Experts of a small language model: 32 experts in each of 8 layers.
Below are experts of layer 3 (counted from 0) of a mixture-of-experts language model. Rows are named router (the router's row for the expert), gate (a neuron's input weights, with its number), up (a neuron's input weights, with its number) and show model dimensions 112-167. Each number is 128 + 32 x the weight over its row's rms, rounded and kept within 0 to 255.
Before each expert's rows: "comes after" lists some tokens at least twice as common just before its tokens as in all text. This comes from a sample of Wikipedia text that the model never trained on. Tokens count by the router's weight.

# expert 25
comes after: "\n", "==", " ==", "===", ".", " ==="
router [ 93 114 156 166 139  99 136 151 123 108 127  95 123 129 122  91 136  60  90 180 115 138 178 160 134 141 102 144  80 103 201  86 202 173 107 146  85 140 117 152 120 160 163 169  68 101  97  93  65 127 139 171 145 134  88 108]
gate0 [107 107  67 168 169 156  93  95  80 172 108 162 176 101  73 139  86 137  59 154 158  65 102 153 139 173  98 146 204  92  99 158 156 101 118 164 112 165 119 114 130 128 189 126 132 125 186 153 109 111 143 185 128 113  72 188]
up0 [145 146 107 120 125  90 191  42 122  93  52 134 155 139 154 144 117 153 118 220 142 112  90 118 117  66 192 134 125 164 117 154 115 137 129 129 162  80 151 113 110 164 175 104 112  51 182 158 167 111 116 171 135  69  83 115]
gate1 [102 107 183 106 122 119 159 106 124  90  83 163 154 174 178 134 158 153  69  42 132  96 157  94 105 135 232 125 139 120 123 162 176 114 134 113 110 103 137 108 174 120 155 111  89 110 130  62 115 112 176 147  72 117 149 122]
up1 [121 147 121  83 174 105 131 104 195  59 149 105  67 148 107 120 182  94 181 136 116 128  96 162  84  98  60 134 127 112 126 109 124 134 108 143  73 150 125  47  93 112 202 123 150 108 114 115 152 165 141 108 128 118  86  68]
gate2 [114 182 125 126  97 159 114 150 118 118 113  96 105 102  45  69  78  99 172 102 125 126 160 117 119 124  84 164 179 120 118 151 118  99 180 156 129 109 146 154 124 152 146  67 138  86 118 159  91  80 119 144 189 152  77  49]
up2 [ 99  85 134 114 102 159 123 112 147 148 172 117 185 118 156 139  62 178  80  78 159 139 169 129 171 145 123 135  89 153 116 124 137  80 185 124 122 123 128 115  83 127  84  90 175 153 166 192 127 124  60 182 128 189 122 141]
gate3 [159 164 112 108 110 149 164 120 103 136 151 102 122 143 112 111  95 134 106 122 113  84 173 177 115  34  88 127  66 172 135 122  97 181 162  73 101 113 114  75 129 149 144 158 165  81 136 142 100 176 144  80 163 140  95  61]
up3 [175 106 116  77 105 101 182 115 132 116 111 128 119 132  82 109 195 178 121 166  84 189  68 101 153 114 110 105 140 121 135  97 104 109 138 207 125 170 139  76  84 130 157 166  95 145 184 116 157 107 159 101 138 107 142 159]

# expert 28
comes after: " P", " C", " N", " T", " M", " W"
router [140 176  93  90  93 146 126 123 113 108 153 143 134 101 183 124 155 121 108 205 100 151 100 145 122 137 122 149  89 113 108  97 120 138 119  61 147 160 189 130 116 135 114 110 146 138 174 135 146 160 100 109 122 117  87 147]
gate0 [114 126  95 184 145 139 103 142  70 136  95 126 139  86  96 152 112 204 161 119 151  73  82 134 140 116 138 150 186 133  87 144 130  88 123 181  96 132 161 145 109 143 107 160 158 127 151 170  82 156  88 178 120 146 164 139]
up0 [149 112 147 126 172 153 129 142  96 113  69 145 137 138 118 125  99 108 236 149 142 144  32 146  97 101 147 145 101 156 118 143 122 110 100 132 116 103 156 151 119 151 147 169 150  55 145  95 147 108  89 191 189  92  99  83]
gate1 [120 107 119  59 127 168 131 146 133 151  99 161  78 175 159 150 113 140 110  68 119 107 146  93 110  77 189 177 158 125 176  96  87 122 150 153  98  98 101  80 179 107 132 166  77 100  90 111 110 114 169 121  93 116 145 125]
up1 [126 146 123  93 135 151  94 119 154  83 130 140  84  91 149 144 188  95 141 139 149 142 119 145 137  93  74  84 125 178 146 136 128 110 136 102  74 143 133 109 127 167 166 129 142 152 137  91 162 181 121 137 126 131 135 149]
gate2 [145 226 102 132 148 116 117 138 135 128 144  85 113 105 105  92 130 156  94  93 133 122 107 159  84 145 115 124 196 164 112 164  76  96 161 123 188 110 119 189 126 178 108  22 126 123  50 163  53  90 112 140 151 142 149 130]
up2 [108  52 155 133  97 133 110 182 121 113 138 130 161 163 118 168 142 106 121  93 112 157 136 119 201 128 134  95 157 167 148 129 162 117 139 137 179 121 139 151 127  80  72 133 178  92 111 143 116 148 134 163 142 159 134 135]
gate3 [194 202 146 120 145 174  97 121 106 165 135 127 142 109 153 127 126  84  98 123  69 105  95 173 130  98 108 121 119 140 127 153 111 137 196  79 113 127 141  90  95 129 140 147  97  95 146 111 114 153  99 113 156  97 137 133]
up3 [129 125 139  80 122 138 183 139 133  98  93 179  82 103  87 116 191 179 124 132 109 190  83 125  80  90 149  98 134 132 142 117  94 154 111 178 168 173 128 102 118 113 132 149 112 161 146 115 144 109 123 112 117  82 159 104]

# expert 8
comes after: " H", " B", " S", " K", " R", " St"
router [178 108  93  81 139 110 139 141 143  55 182 158 160  99  90 160 168 178 169 129 138 169 143 131 125 183  63 110 108 168 140 173 179  98 160 136 166 130 145  93 120 166  67  90 142 141 139  89 114 119 144  90 100  83 128  70]
gate0 [157 115  91 163 121 146 152 137  72 117 105 135 136 127  88 132 154 211  95 142 147 110 102 183 130 141 101 161 204  79  82 153 117  85 102  91 134 144 128 115 163 102 140 134 130  88 130 132  98 166  98 179 123 125  78 131]
up0 [121 151 121 123 124 103 101 120 109  51 105 175 131 141 142 145  98 128 169 160 176 193 132 127  69 120 189 112 139 109 154 147 137 157 145  92 167  98 125 153 122 115 140 157 147  60 177 115 169 146 179 150 137  82  98 148]
gate1 [133 108 164 105  91 115  97 116  96 145 115 154  97 154 134 142 136 147 112  77 106  99 104 122 154  69 155 115 122 144 136 112 110 163 163 173 116 148  76 113 121 119 142 180  77 101 111 131 119 110 155 116 124 104 122  98]
up1 [130 131 142  87 142 165 127 101 155 123 141 193 133 156 175 121 141 123 148 159 106 136  71 136 148 104 124 107 114 185  93 124 170 128 115  97 142 146 104 139  78 195 156  80 129 136 149 139 171 167 120  60 158 113 123  52]
gate2 [102 145 138 117 149 134 115 115 140 132 150  89  98  44  91  93 138 161 161 144 152  93 128 137  46 133 128 172 196 138 100 168  97 102 152 175 127 135 168 190 131 170 100  14 124 115 111 132  52 108 142 112 115 146  95 111]
up2 [ 92  84 124 166 137 128 126 157 131 147 132 120 119 103 144 146 140 100 103  69 158 156 146  78 131 128  99 129 182 165 128 120 171  81 124 162 139 138 175 128 115 109  59 108 134 140  96 176 118 158 176 168 113 102 143 152]
gate3 [181 189 155 117 125 179 118 121  81 112 135 106 169 126 106 123 104 131  78 150 107  97 143 133 159  89 126 102 141 140 147 120  60 127 170  86 104 191 156  76 136 102 148  79 126 120 103 111 131 116  98 115 118 133 136 108]
up3 [167 115  95  75 124 128 171 140 121 109  55 106  93 116  60  99 153 179 122 138  81 169  29 157 148  63 107 127 121 152 175 163 125 168 126 191 170 160 166 107 112 112 149 163  76 129 173  97 141  82 141 151 119  70 147 127]